config = dict(
    num_hidden_layers=9,
    n_experts=64,
    normalize_top_k=True,
    router_cosine_scale=14.0,
    vocab_size=50257,
    norm_eps=1e-06,
    tie_word_embeddings=False,
    optimizer='soap_variant',
    batch_tokens=[131072, 262144, 524288],
    max_seq_len=1024,
    dataset='wikipedia_en',
)
Below are experts of layer 2 (counted from 0) of a mixture-of-experts language model. Rows are named router (the router's row for the expert), gate (a neuron's input weights, with its number), up (a neuron's input weights, with its number) and show model dimensions 56-111. Each number is 500 + 40 x the weight over its row's rms, rounded and kept within 0 to 999. Numbers have three digits each.
After each expert's rows: "mostly gets" lists some tokens that are sent to it at least half of the time. This comes from a sample of Wikipedia text that the model never trained on.

# expert 17
router:498521487513459512486396509592455472482429563562461525525476515524458439549529537452518493437439501528570512603484497422456435446535524427522517527457491546553467402437
gate0:445424487529519437599462547470390556548482472470514502471536532453473567485476511524494508467537483476498432504457512523478565482501597525520494535561461494504518504518
up0:473463490437510500556475505449487572528475467496491459466539449499537490515538610495438479439508493466527470479426529495510554396526548467453566458559465462493515580512
gate1:468516522529507454513493556429448507536582437533505461515575513511501516463453454497538502522565501416460525481555435520553548389482509489465520531530527454497498494513
up1:469537494535541516496522466453458516547521442504570445495584524477515534502450450461555491500576518385447555472508468562542543403463490523387540494537506454508496477566
gate2:464415409534561468551539534501455514519531463548490424434545433577475534470467530423548498499547432440500536527454499535538522518538518568460523590545471448470526509440
up2:484422436522542457565534541492434501551511460534468429451541431606472527481451503435523500516536454465501507490461475553521532469522540573468523560545493435455511520420
gate3:430433510547433513518500518543433487499544489533449539556579515473485495508511520405464493454541538522520458569472423467548510523578467535530483473534569436497554494511
up3:423438536542437530499480522560453517468528474531446544558558524464519469521519533434457475443534543542524459560480447456563486510559453509536474460523563473511541484505
mostly gets: " P", " L", " R", " C", " W", " G"

# expert 56
router:494530510534508523497489484506422542484544466485481492597483494416542441489485557510463546590450519453462529520459529493524481524462496540543493458478447519444466467488
gate0:506442504486595439480486505525518465510439608481453604449484501421494560584468422522500489512410489480525541524504445487450518488489516467483439548506487471511571484540
up0:576467545494487507491493482471501403467554430491490496481441534566505438444471458528494499482537518484511479476462459465445495555453479521556494444518518466479497510533
gate1:578461520533531472499475533506504444521507576492480499497530517581450547569463459437514428498551532485522519511472443456498543502513541491461475530501425484513527505509
up1:618469501501586487417529529531489446509495607481501538471481504529509503601516514497483498486574545509512536529476481475457517512469516501474485549493410521531529440481
gate2:502516481470579518503492500503515464514490509474445466440545530469422538517517534465506489523482442487511523519484487516477489492535526441534462496571513457513490520584
up2:541523530498426503489476476486494529474523460485553518544454449474523446533421496548493536467512568500506418492513564492536511539468432541514548505425496524491505507454
gate3:453494489502517533531464513495486481556482512532474406405550459532429546526479462484535512407535516503480598519494503503497554543536609442503436478478525479525548526474
up3:514499559518624566535489505513518502511486443438463466535449512500493493527433500512536527488552551447494513497419521448479511557463454484536459492515566447549533511501
mostly gets: " in", " of", " for", " In", " at", "In"

# expert 46
router:516536514510522534548476492511466444481474499561499507468521554529462491514573502467539465448471532580466435479480484497566496518522482518501474501472492501470500550516
gate1:519438460527444496561490521503460541500485501536509440465578491437422575493484411527582468544471572462576543560536514541485581499413530536519462475541517484525498531455
up1:504588566481561480468505456467537499488512495451484525547443614544589465483539557521450502468562439525452504429527451470541454553603491447467559540433495509471512470480
gate2:507515531484519520515427510466487508503502550520495482464504482442486478488566460470503516495432458498513512475449532495552471519538488482522532525468502430557441526442
up2:554564501480525546517499424484514547521460541532433510475515452562490460456493525435513573510465430513513446534522508478575486466451510514499505500527492405538431555511
gate3:512523497483473446563549462547506446523527473536466441553467497521484484491486492516517482483459517484439494465475547535483484471558476519521520434533579474508480440515
up3:436556477492516513428510579474495515499514459540497542465513462555484515562507453621492494498515520487473478502504517488452501548523429380605490566468501457587511525549
gate4:566452508590487445463422534482483486410539487490486493523547483489493498496462481472503493549470496479487578450494503484482549456497513537438500501521427491550516535473
up4:364603502486572463525599529520537493544456443513483473577467474515500492444485466549545456581510485506573503444463522511554432490546486453479531467481507532449505517472
mostly gets: " ", " 21", " 10", " 17", "11", " 11"

# expert 3
router:423490564512516476522583506478497458460481499484433433470506468502487475506490509465452563514543529552506537530466468591499543532489489512504475506444460462433484493418
gate1:578510454522522471509443565474454516533520521535449474463591535532478506508496514469527457525472472488482484485478505527515521499501592521582528516522510504469493539581
up1:544495439549489413509462531503485517493474506526479444449570530484458506583483476460526498512468453498487513473501481514521518504526546565598511506541538468463490562534
gate2:549499540470489533486548477517501536468440472467573470463441449451536555493507474482525529456518543459467457522515432501494501505445484464500466503454542518536516516445
up2:615514508514486501513573505509472526474442464484544443455490443454506545489501502461528525488481549438454493542511456506482503503481496456524483472469534495553487535445
gate3:621460441523461443524460540497466498501462504550480491476536489504494522466498554428548533514414437503471473490429528491481484489536528503497552489490528455508510512510
up3:413534549490551549465523491505549517500530483471528524499455485466482505564529446543499459454534552445536527483577461509487488493514459478531463499483451517457513440474
gate4:510531512555483469615577507481463516608487535491503451471499435436445498475564516430515489498465551491556556520437497533543533465534507514424483533494477487476451512507
up4:486449485521467556523570481555547499525506492524445459510570523533504480444534514480430517504495582522535464484530458479507478477513439494436446510470519546387446522526
mostly gets: " album", " members", " Awards", " series", " women", "ings"

# expert 1
router:437484506510470506511511484550413556552513444511520429493464524551474436524495466454463522460503536532454575460496467578521479490567493539444514561531495515512493483577
gate0:476412507531478475520458490442552481570513536421428554516486516500457494485478486468520480552460476469450573527458498606498571454496549561527468503560485464509500499503
up0:583524471408475540489482464529479533539471453503521526492489539546523472556553557509520456475645558455491484488507507489472479481525523492521546457491498439512441455504
gate1:499435497495492493568502575539469472483538500545431520436522573494479546491469540469576416499543466468471487539450457532495534478521519450541451485627514462525499563483
up1:498430512581497448543451532594547507469506499540508563500468570429478503520475538508499441530545505429424504523449499533487521454518494504547507503638490434539453560437
gate2:499515522466527532612550551479436506519529458535442473487507547464489545494468557469522513489508462428467539526482498500525482460422540488523475548488488460516500464494
up2:523506438522526537399443446481578454499527478535572491493504484506533445536513462512508529498522572575514419522493482511517528458522511521432488469493428506453492512523
gate3:542513493491461456590503532516523489488444512557446497503542469468420508456475466491465495510518429500482470491483497543442473505583543461550532515542511416516478556473
up3:515553521428501473499463475498457581476525486495476483578477562510517507501483534543552493527505485504482511504531488515545433512505505533441480517509518475493534472567
mostly gets: " In", "In", " named", " won", " called", " in"

# expert 35
router:478525492472533542469507551570479487470475472515465491503500522501478530538526434509506535511518494507587489488501463489590550499434519503496555491540554540502503482486
gate3:600515484541561399530474524463511509486429586500488491487456539491489549522493394505545467498542510448531563494431511485561492433466541473489466510520526425576528508464
up3:410464512471455521523534474525507528525553516503515505479564472474498444535513613492489506527412465544462448530516488531454452561553446490489533514537506555427487517506
gate4:540527534509530505588532515444487481544528508516419484494532493474515505486482479474570457516483509432552527555446531572463545477519516482499475589561518434587457470450
up4:519505541483563543569493526492492479535519493517479479525493499508526527501488491517538439493457538434542532485466540547467571442541531513475532560582543459591486492467
gate5:499508426595458433539501551519468459567500516553380483458539483517461519527481494461523488566545457491481583479452484492487611512535595515510413545522429474512492515525
up5:499524565404544583484474499494518492474490456507546543561454492444534485460516488537443520450432535506496449521561520502514396513459447523549590435425505546508491491494
gate6:531539517546495473616466503509400526514522495449471592535524477499437454491536506433478526543571484441487460479428526537549453489540525462493525545533452512541491491445
up6:556455562493501452482504523524522556502434522465550506521546457560469477471488549417493424485537506561489476495508548590529495462514509445434532522534491525417470531454
mostly gets: "==", "===", " ==", "″", " ===", "===="

# expert 44
router:534478440500504483480502530457495508474490515438479530522466543557537514482528531515436482486482544496510485505530464470519595517490443505532505522509444526449541541467
gate3:508494499505520434536479490474448504500477505529508398471495512523442544594522519488504467487561473418486516544490481507488477515462546580460504508492511453546476575484
up3:530490498492502534507537512516482515513598521479487549550534428558506472382492518471504532522494483517488492506500499512549512565475466421535487523489495554468500448485
gate4:417508523561514462518463473516518420587479506544468460522540495460426461410535495487548445540463467481523598510487510557453500514477532527498516490498482488496484534502
up4:587480474498476527487499578475474526461491474421565520486482450525574558591476535508466569495566559536478412489504461440510515500578464467483477503503489482501532509546
gate5:557548523542486472480538614489455507496548464478508533492497487485519440496552587543473446466561547430501483502501367495529543438537484490477528502489440471500493473483
up5:437472464467517529514453390514544500490462552530494469498511517501480554498443407453539546543440437579510516505493628500462477545477519488532454521503545525493483524516
gate6:467481472493510450525479532481489449517490521511420490510495496464507441480524465445510491474534425548495570484507506490479528516577558464531477463439522464459550548508
up6:345523559458455500507469492485487577527534500513583467555538494501463490506515469507476555509539483515501485522468459497532433493455460560436486492386464480449497465544
mostly gets: " He", " two", "\n", " mother", " three", ".\""

# expert 13
router:518563536395467489541451466571518505434532545465441427489481523495493450574528454572482558454478515549514513505514473494482480535518498523546481446474521530495479425407
gate0:532456474540515428547552512454462444459482457530506474468564508569549538479485503457526550521452452448502474500463522510547527493519541515540508509509522427552513513470
up0:515541473510462570438426524528547536525530526456528557531443449488504472517499517522514447483573497511477536485545488492439463490455470523483506482435499542498494510483
gate1:537430474543490388600488539441404486516490460524465507474539492506459521518534525486530484520494503479507543490470514497533527524587508495493562526550477496461505526489
up1:478532500506486515438450417541548512455509485472451506489419505441496507469473486528465503457549541467582466482613508496479435466442515476495482486507498506537480475556
gate2:461430464475483493498476599438441519548483443483481509489520529515496498520517468468563491507516503511504531506505519472505486473501497480489525534511503452512519560540
up2:426615513471518484514483393475589488510537464489498482533460558480515474484466553517481506492580530512467501502459456519474432525508487480395446510507493462503533494562
gate3:517521534462430452456432500555493483492445486497516459429468556524499484541517497544467449527566529379527490493506477442535498452457553569460467508510500527539496434489
up3:461484449558581527548580510450496518500538515515488529542531434467494550463471512441546561491449455610473504508481526550466518520554457439532540506493491445457504587495
mostly gets: " A", " P", " L", " D", " R", " C"

# expert 23
router:477411551560532573500547462561510509471502588467471579498539514422478589508538473460417537543515547499456491525481453470536483513473576493467516526462497467512513450514
gate1:526474498539398508565491603525469535530464459512482501452498499558492510446423558447521450404495554467507462507472499536506551466520501476500519528557412468492498532403
up1:458495530430688486513496458482517503565470521474518459522487502499495511560548429570494561525487462509505577479472470479522477591485544519509459515480531509488497508545
gate2:479463507470449487488458545488495539510532573508390519452492519496523504464521523531531458523460453492541457444475538486539465487547513440503505489484423504573507408549
up2:492533506526564501501558458492510447494457431492619491558495478495486484547475506485462537484550533507472539546503456517462538519466484521510507529502563497447505577436
gate3:583571424522546459480558515507462479559524458541519508416517549493477472377459590468574433558460531527505495501433485512487545471499560484503533521508467433486511499473
up3:483500478506586515535514550510469506536483472505492505456489536536428489477439555472489516587451505504514484507434488477473549503495540456498580471531473459513538491513
gate4:447470527524458538517432483477508511468517522475501470444446477561535522509528485508484419463455496495465505409497486453531498473530472529474462393503520538451529465494
up4:438479519539453526528454509491498501457507530496479488432459479542531509526535469517511415487428442522473513415487498459563480452523502522460486430491519518482519451517
mostly gets: "ers", "es", " women", " players", "ists", "ans"

# expert 30
router:398479570423498482510508536421502637536466430572465544521522524515465554450512515447467458453551504435545515447522484552516512509462523450458526441504516506473500480420
gate0:444423534457507510508530451466485499501478472496483509451488515506551498547568527487486492510500502477503509487500492510469495484482500487534507480563519481485486501472
up0:458412545448532528482533445449515512466448439496518493496449496538549502564535539489457528490517495477499504465509531529480467518476491450558526495563511490480491479446
gate1:538510466537467421570494451499435440477482558533464466521483511496452471532500484459551458501449473491500500484422461457507505542554539488530523517530446479513462521465
up1:492539469500549455449482464473505561474524462486503554597494424503527501508550478531478542506513486550531480555474552512491451518508534508512456480514429503541499472500
gate2:475502531471499519433544467502556429518457453444522481507521485406543507463499502522495494520502493473415491471517494454509434388439571432407421455525497500545458542495
up2:524482460548503477565429529501426576494547584568444548473504509581452504546546495455527512472505501518594518530465488535479548592566445545576571562517493472458539430497
gate3:473559448550530503535526556433515384489519500481531489491515428466539510475522482434528513548430459479493529460513459493492568447468546514481566531545521489457483478437
up3:524468576514421536461490480482467533465531481502512561494531540490504492535474481533527469546593514489454486508478555516544428449515434494480451487480492585518523533534
mostly gets: " was", " is", " be", " are", " have", " has"

# expert 36
router:522495481511493517497493486511552537443517505483547488453541472416550462432539512478473508532515508485468525533475423481531498489499463558414424527552473500537560538577
gate1:551532505526483470512554500449431467557490569566504526473469460558442512522489495456510428546467433465525521507479456551503490518571556516567521529497471480468475505462
up1:556576500482499530493576496530445525495495552568502509496500462523485489579470497455473501511498486484481517523481479525511550514541540554527501506507506461442505498537
gate2:532448476524583566508488519516485553476581529527471503430490518518436480473440514485515473505483586506478495509487439495543544508551525496560455463505513369530525455438
up2:532496482507517473535447506492430535365545525519486409478564476458424558484514541460499556510480525543495484543527548527513574459447487454485490543528534476498526490479
gate3:564446529504508554604513514502476545580546572537485459514489497553511522515472511459500493470419507530514497497519515443502446504504536468537511516541461522515471493480
up3:500545551530470493485484462474479428539493525463563422465482494436506473474479522504482464469451561494545453497476437525435532473490470488499427530457472500539565462524
gate4:508469471570399521572475543512496503466492474529459539464583516492440533484496465475532449512413498487500543496530458500505527523505502484477545537525490455444535497502
up4:541464501533425534481497571471531571525495532451475488497559509476467499540507479479510445451476529500508568512508504535465529524495545523479530521599517514446548409529
mostly gets: "son", "er", "ell", "man", "ton", " House"

# expert 24
router:550544418532559544476561558485509538540472553531423595484456521552553509470492531508526497395516493498554475578525561515443471494472492571523502447484521487512510517523
gate5:475451523566473462542470485543489446521493512508443498455550488521485486478438487448516463538470470525523530516469498514490525478580559501522551584559476481520501520462
up5:496504550478500619446552516529510542518550486512461470504442503470461468459499487478490535513546515522503480522489511517514541447524514474561499526472473488517491511436
gate6:439550521484437505505540507514522513508525539485460514445615499522558540510502519520505411521452514443513533524428494519496487502572518490500517526547468497462487479500
up6:496577543495534538538522525521480478495505487501517531471597510488511527506494460515461503503500561502537544540458450506528519530493540438522413550508480469555463500542
gate7:529547513504487494542473501534495455511469491529486438470476412446442510532486486462546426552577496530531512483498462494533516480495539516527464505573463482531524471499
up7:494523463513452485517491516570508454525499536492453557484468494544526517518581540465519510509498512500487496488471464549564593455483550467453432456521491472507473499509
gate8:561560441459442538506523545481472540505493501510501496567495520478529467495532502570586483481497568474534481577530550607503493500496515531485511476506554485484508483506
up8:420446559544535451492477455527518457510512505492497516431502471497459530504478522441423492523485428511443512415459449378503499502496486468521488525504434500539490526484
mostly gets: " that", " first", " one", " second", " which", "="

# expert 58
router:485484501505467590595564513538526482473444448490462412454490490440498564495477498523502495512486514536484548491418511435440577534526489432471520525542499536498596479473
gate0:574511480543532448578444483461471510518538462520436549446524460593465511519530482444517495496514530459493531525509466492502554427542539488568504550526455476556488452494
up0:573552544576575428520491431489459501519495483485454476419548456573505471474507544486493474488485511440514520531480522496518503489578548443532539508523432486564464456449
gate1:515403570463512499463543518546498454515553515502566527524517519550447484562538493495530493474533477516462528525513563493518495520487599462575498547536477520475477590496
up1:528527523504482537549500531501500525445485535451526504537513512508570518467529507453538469489473495490539495499476440447425467524487549556522477552529472408527484479558
gate2:513494554525552476482483550407514532478432596501495452565507506526426478515451520487477547508504373529507470527531504545432474541469492496521410492493525451463474565499
up2:516498550534531496471479528418521547471416573486515443563506498522445463513454514490481528508511396544519483560532495562435485535478485465526413485494551449454471586500
gate3:520479553572489532462533605468507493451461525522479510443484516506507451482546442457439507410543448495432524454518490526450501532558529502470429504513483522495510550527
up3:471508438412502479525459409537489508540533462493520502536517461490490514528464560544567492576438568509571479558482511471551502452439465485536587481479522479511501455476
mostly gets: ",", "),", " but", "\",", " and", "',"

# expert 57
router:482589476509515479490517500532531506474529495554531500511548525527552496433519536493492555468566521533519531502508529573503466463498527543470505508535458449532405514545
gate5:508526392511452496537537457473522421476485554533470500383536489556490465525459483488504502479521436424532570434370504509472497532506531492554519509562466516545464511541
up5:483431588460540504503495521532465530524505454447540503570453510424494535469553528492515481538487551580451471565613477515516507477499486520426486505435542480467548510458
gate6:496511505469465506503491455537543481514521431489519495521495592484521482497476530535526527460510517473467555440518457491483508466536489556477503558592562479463446526504
up6:492503502496492518517490445516528480486511454452535521522484575475540498484513543548528555430516502476448539423517478493448484454545481572488489577592570484467441500503
gate7:439500502471548477429514443429535483567473488464526529488495481514515495479521518507553528530432453486530529471513494401479473465487476489443493460589527504543487537517
up7:459493494466571485442470436442532510551482525442514557508482517507519487497527511502554552527411440500537511487527516405464483479489468480464485443576528507524477529518
gate8:519495469515475516497473557473411550534481449443387509530499538524483584500526523430552440586450474498483481501482469510564581553530510474499473516523503499448532456511
up8:412523508455537530539533493514518453483498466558539532563520544462471379511437513533449521495543428465453547462419479547465465460505499496495478542516504453547540486473
mostly gets: " MPC", " Genus", " Label", " near", " Lemmon", " Stadium"

# expert 52
router:460520538486539510501518481494568576523444489513482492446457485507521480553510521444454494536548551508435553514485530558522527600431473528396494504457482498522466501513
gate4:512472496512524476507490595449501504529500530505496428515518476463407501509478496513568445578562486446487562519533470484504502518507557519541524502513507514496498515540
up4:510500519576533498528527580486514552513509470520476449486493469465541548487490493438488489533554484454525546539475508567556488493483536505510522507532472580483487513559
gate5:517487446541501487553530569456462521563539518533447502500566533493445487455500445579530431529507484468502544489490467524480532491548535514510545475526485496501476571501
up5:517465475479506522526523536463502461563558522514441503564491504428451478422474481517520453475528550511527542534461523503529503475521574510505522524544470495492525450453
gate6:499484464540505541508492518469497454489557558548462428518538465408455484445490521479509476530446474497482538463488420477543498419536503486493508471541483513465496504505
up6:488549418478473503572498562504492488525548549537490496511551497606499502547502502537518517471512518499556489483503527503501477524485546488517499556529471530525440572475
gate7:522481456471463505522435543490513428505492517483443502495508489498440475481577547483505401500518472482517495473497455487511524437536514512489526538490476481543547498365
up7:516495486480501504556409560444490467527478482484484544562531513478436488455504469516525441490569487488467478433448487475550507481532485466500503529496463513493496502433
mostly gets: " 6", " 1", " 4", " 10", " 13", " 7"

# expert 29
router:472504490514562513436460527562449458527509576475512519552497419397482504456429479529551444525504490481546460478522519529546467478480583541477588472561507533505521465553
gate5:511498434490432449522483541482463473493484467527431487437597615574474548464506459452531460502528507454484550519461511549476532552466546496518542497490415440530535537486
up5:453496553502588537484558490534529518484514521484483483561412400434536433534513551532432574495507490560543433454487484484511482498575436486463444505498562547469467473541
gate6:539385441496517477525502534434481433518466479530442543501533509520495560521523537465562523558452478469515481557487500532497574511543557491460471504486515451503506526516
up6:496532521540444506485520472519537560490508494516546526483458537436481521473465530510446507408586520544452532468550468529470451502494437536548534484497488584464504489471
gate7:609511513529507457575474570446523471526464488523518491485513493577480558507492505480517586523500510528446515433537467528432573525530558518472445483481519510472493565449
up7:514409464575520486500528483452536460483466412535476450529561538512460529538533536475493457486558503425490503446436501500549543497506482522518467540536456468450506499499
gate8:552503497496489528489489494509540461498454518524541450548457496549479512495448522528498511499503435503511530557519550433452552545471497541460509473545584511462499555488
up8:558512499485482541478482492507531448506455527506537454558453487563490516489441507536491520496491434512513525561526556425445554548470498532461526466526580520469501557490
mostly gets: " \"", " '", " “", " USA", " (\"", " RUS"

# expert 48
router:514481566539485570480521457456497556506527426535507399481521525520483503463553499493554515505513483530497438529500511519498511505499518486547527544566505552500516526496
gate0:521484447456415434474473483491483515504456566522483508534550483536508519571477467497501431530494516500464550492485507505553529415555489490474447543488463496460468498559
up0:544490470507595502492438479519458471473583414479487489547487467538576431469522475504527494519552455484488503482475508571474530489549478468497471471496544561473469493512
gate1:542497473537456612473550448482484425530396527538488496494488492458387506431459545566510540483533492507522472457482566483431476475475475476555503494477501484480531566495
up1:531479476508434627474506463467488439489419523537510463503485470450384512428462561556513532502532523509521456459523590493447498504484468502557522483455507516470533554503
gate2:505476493474492483501540552514492515462447431528460560450530471467481543486491530505512444560411512491540561506488473488484524524546533509521485528493492520487543505539
up2:518487540546650539508537521540465505467474569505482503479493567544537484570477498514480539510592504469514537516486484480523495481494515554448451459507460503550505517543
gate3:547486476476506543510532501553532514474584461472485532468494450460542513547579433528469519477497496476541492540496543479489479380469518463506508509485487413550465448532
up3:444506522531481446479460488438463473540415558528516475541502548534480488447416568467535478502513495511469499475500457520507509636531473555508504502520504599443533554457
mostly gets: " a", " an", " with", " more", " than", " including"

# expert 55
router:528496517534499499522521474450507501521455576546465448459427485603535576452499514534540477534506504479590495542620527495547529541537487462515487481510451498573447437456
gate3:478453457555424446524505501571459470473465539537436403513498500482436496594510511478545517474570540485508502581471438492524529485517521520452484503509439496491536502535
up3:463455476493407485512479518581475510514472516528489431507419507506443490578492489476570528450665487463547479554504477486531528542510532540443576500485470457447513542563
gate4:460454431595516494548462585495466507505492489533464469494495525458448480497473541527479457460541498434470454517372526486461504481540499517495497532595436478560493534445
up4:490445419568482465520483567512458521523537421569471467493508500488462506512502522499452457481554463436487465502371530513449512497534485523492469529593412476530513473466
gate5:524469481486444417510465490520495445575472523464433501490502458491427446426500430447500429521435480526477535517483448471517495504521549501462462546663460478565528543479
up5:465530551430598538540522472489502578459512446540546471479537535473529511549499551513542554481535535450558431494567485493392501493495475575490531476442518485397536508484
gate6:530521474482561440526593431515518533479538575533415555529512535449473577532467489475463439464496497445518498504404530504433487495544494490588438515499494472503486644441
up6:495520445450465489538500464568531516478457574472482466548543557526416545464479529511526569546475527497548543494538459489486514483456522544537471566517547500535565451497
mostly gets: "\n", "\n ", " '", " —;", "present", " (#"

# expert 26
router:580493472506452498524431504501572445512466530526514507549468524546551529451535503521552490496479483516549493517431518586544469498519495581500480532524469530497500514436
gate3:452473504542458513476590443481566435478418478440511522435447560434511460452504515514479447537535476487413557497454467518492460447465478562465461505523492447489501556547
up3:406463503514497559435579418469561434444445493442510548454445546432530449489484481527494479499537451505449536481490465530492467491436454556459506510436448478462510488505
gate4:500512571518557468588522508486475460585498456520567502444562512499489523490496521492456483495468524442484554485492416476485551475499554465477495507521468409506486526510
up4:470546478462494543491499459494511482502413561517538576532491597484563517457535507508430588526504528495515485536517504482449508552463491524524480531433511561439492513511
gate5:442402585558580520487534484509559471443468498548496417490455478546463542429522492505537514409523478547469523491519519515469541557456494492461537472485450536363522508529
up5:577584427436430472519483507475461505559542499459494601513537508459541458560502530496434473594494536451537478520503457459505471419538514517549456544509544464618486502466
gate6:538386492527507435524463572522469476526462493522490492485532591536498546557477499452505493555479451468431536477484476470498532511484502540485496501528486481534522491484
up6:490559495466455544517532497452540519460519511486510469501513418487514480487528514605460527433549541520563465484530497542475475486478490455453492473496501504479536536515
mostly gets: " +", " At", " %", "present", "2023", " (#"

# expert 40
router:509516507414471505447478482531492517423476515569425521573521480463504489536544472485493428492493483474525512563502503499504484504533501457502463432477529591494434469419
gate0:532435532485475512462509488496565513495480488524466490594543450486517512481486453479421532486498504516489552545504489508486516506513517478512479518523443558459442481498
up0:503424527503458537455528484503549532507478494517463489590541455491520512483478441487412515483488522523498543554499496503500520526511521437494488527500456576439449489486
gate1:608394446537532511527468586493363481464433549481505564440537533538496483458513525522475554500476565493493580503521433519550575566551518503499554477533521483476470560491
up1:511469527536502491488470543539414578495516517484509493471501534509535512528411455454489531436459513498524444510530436478480509486553471487438439478484510435517515470493
gate2:463486530532423456502530532514568499464495405471553450408534456456437490444502488462512433488552541474493482551525503460452486529535509543471517485556503465469492450424
up2:488485519510429508496501542522548490494515442488544444445499460449463466474480471477503426468559536498524477549498504469445474523558505513454512467573505493445476422417
gate3:505456477495427430551483556445476496512486454483502495484497507560485511512524520511556494483504441462470557505458496520452582536534500512496551509582469444499499532505
up3:527583529494550570441496437541542567568538553530517479534496490458521470549455489550438506496481518497508446433635528456497453479537516541573456535459492513537488467482
mostly gets: " R", " J", " N", " V", " K", " U"

# expert 8
router:478505517438418470490502500461424482516542473524469460524507503573514434413432496457486520583529480488580488489520493480498527536524483499469513504517482504497506501535
gate0:473457519452397496516404528490444579465530511503560509496489547385518493521533508474550552558555483437458501523468476490477516473472517564519475502471495495557478538425
up0:554489514532410494517463590491491515394380494538507508521466485488415399422502593480512545535523514502458464521417474491492506450481479508555545473497541430551506542493
gate1:444511490504413460528492539480516440549508545497489612443479422505451563478497508465510499471451561518492425531445510510532534448619516541463471540565540518546507538481
up1:519506497543603561495532434522513553492500522492536435521522533481531439522504474528501500525533462513539541471555504524446459512396433441570522457469427504464530466504
gate2:518510556525459480474508428428420472485492577498504423522464502475482496465489425529506504525556522492488508492513459504461485478434485509427511514433507438517521447542
up2:502495558522433481449513464423448462476484555466509461540460523518487479471520409536479499512534527501551511494525463511458479503475476503427531517438512465521535417542
gate3:496483492482555519522395487559484526599569504531480478496427445574532425551504515549536550539547479496570471514509461474445485512453531465402509548486475537399528490498
up3:507527497523459485473583516429517460406435504482513522494564547432469596462478480448454451451438501503456532480485543534549490485542461550606473457510508472600484505510
mostly gets: " not", " has", " been", " to", " would", " about"

# expert 63
router:444472587563464488466453473593487472518530504508515492485476508436439416526455535520475554534428542492444478507524431527483555536430501508461501438484539491600495560504
gate0:456380467501524433509463612522464477498489614450481481461538510459496459485568509487486469537459500465514460531458493539542522506545509490465489439536488441490518477443
up0:527434535490569526519518537487519459498481508537468516488547526481499411487499503494483526469471496540502503529495467435443498515479506483498436504498478518513500445569
gate1:552537470585510522508558522503463485495434594503500538465501444533454513460510433477538497468492477481524534492452466515567491474526501537459453503532515449465481500508
up1:507498546471529418524469491509515538494563438505489485527516517497497482528482528506469500505513533490514501509536534475389503598452507485558531536511490547518505505511
gate2:543541478523449441537533531521397475494466523549431559494543486447484530446550506488587508517502478495446550515522478507538498534574500513548452567502431433550492535515
up2:517490510545529510544553508481424478480469513554450557499524512448515486464547501485568472506556516458429547496500448512498472514584547528565451566501437460592493555543
gate3:464523515544373476500464514439527497456558463509512452522481527479454471449526458474532488536498559463479495483469502510489510508535505575542500541532548458570492558389
up3:473523524540372473497444522439552500450546452516524465537445527467464463462511468481538477531488570465475492479486529517497510519519497572520512550533554463556501567400
mostly gets: "In", " to", " during", " after", " when", " into"

# expert 21
router:480574509510532540482486528541488582510515510574512469482534548465528530469456499483488555444648509512513391458504540492546548473514553481492463456438526533474497474479
gate3:469471542484498540474465498470530507482519552436536443470494441486513509482396469455441473408513534597466521532563544494503459491518554538450467575558568551449598603500
up3:470452501511511512483494518453529496461492581477522398464512425484492498523448432467456476450473522610472541546522523522440457460570548543444458563549520524463543587480
gate4:524418364506547509495573546481463458466457462491481467494575528542468426522526485440560520561500552527528509492533515505443479504488473516466446531550430496529484432539
up4:494578610493431484498426485526534558538541512530498563469430480481535555479472518554433489451469417467450498522472464482527496511513515472572533485464557503498519547442
gate5:448429519589500482608545537448523403551468436567505473479450434504478420460424479449550443475517513470490527536460499467521598477503580513499467530527477467579490520541
up5:498554457442524514435448459540436526458514491484458537498528568485451570507584505497459558557479497541530469464512463515495512501580461482560529477421506504453462490501
gate6:575442495494499521479487546468449488514472510528524533489548494502446523534520506476549513489459496473481543479435440442551502537518551530537539569537534391527518568447
up6:480422519493469468476472490517497514500468462532580497441489509539494506543525533526549504468471482518474492515480408518569520469474488574497513535490511478507436510550
mostly gets: "″", " MPC", " DF", " JPL", " %", " Votes"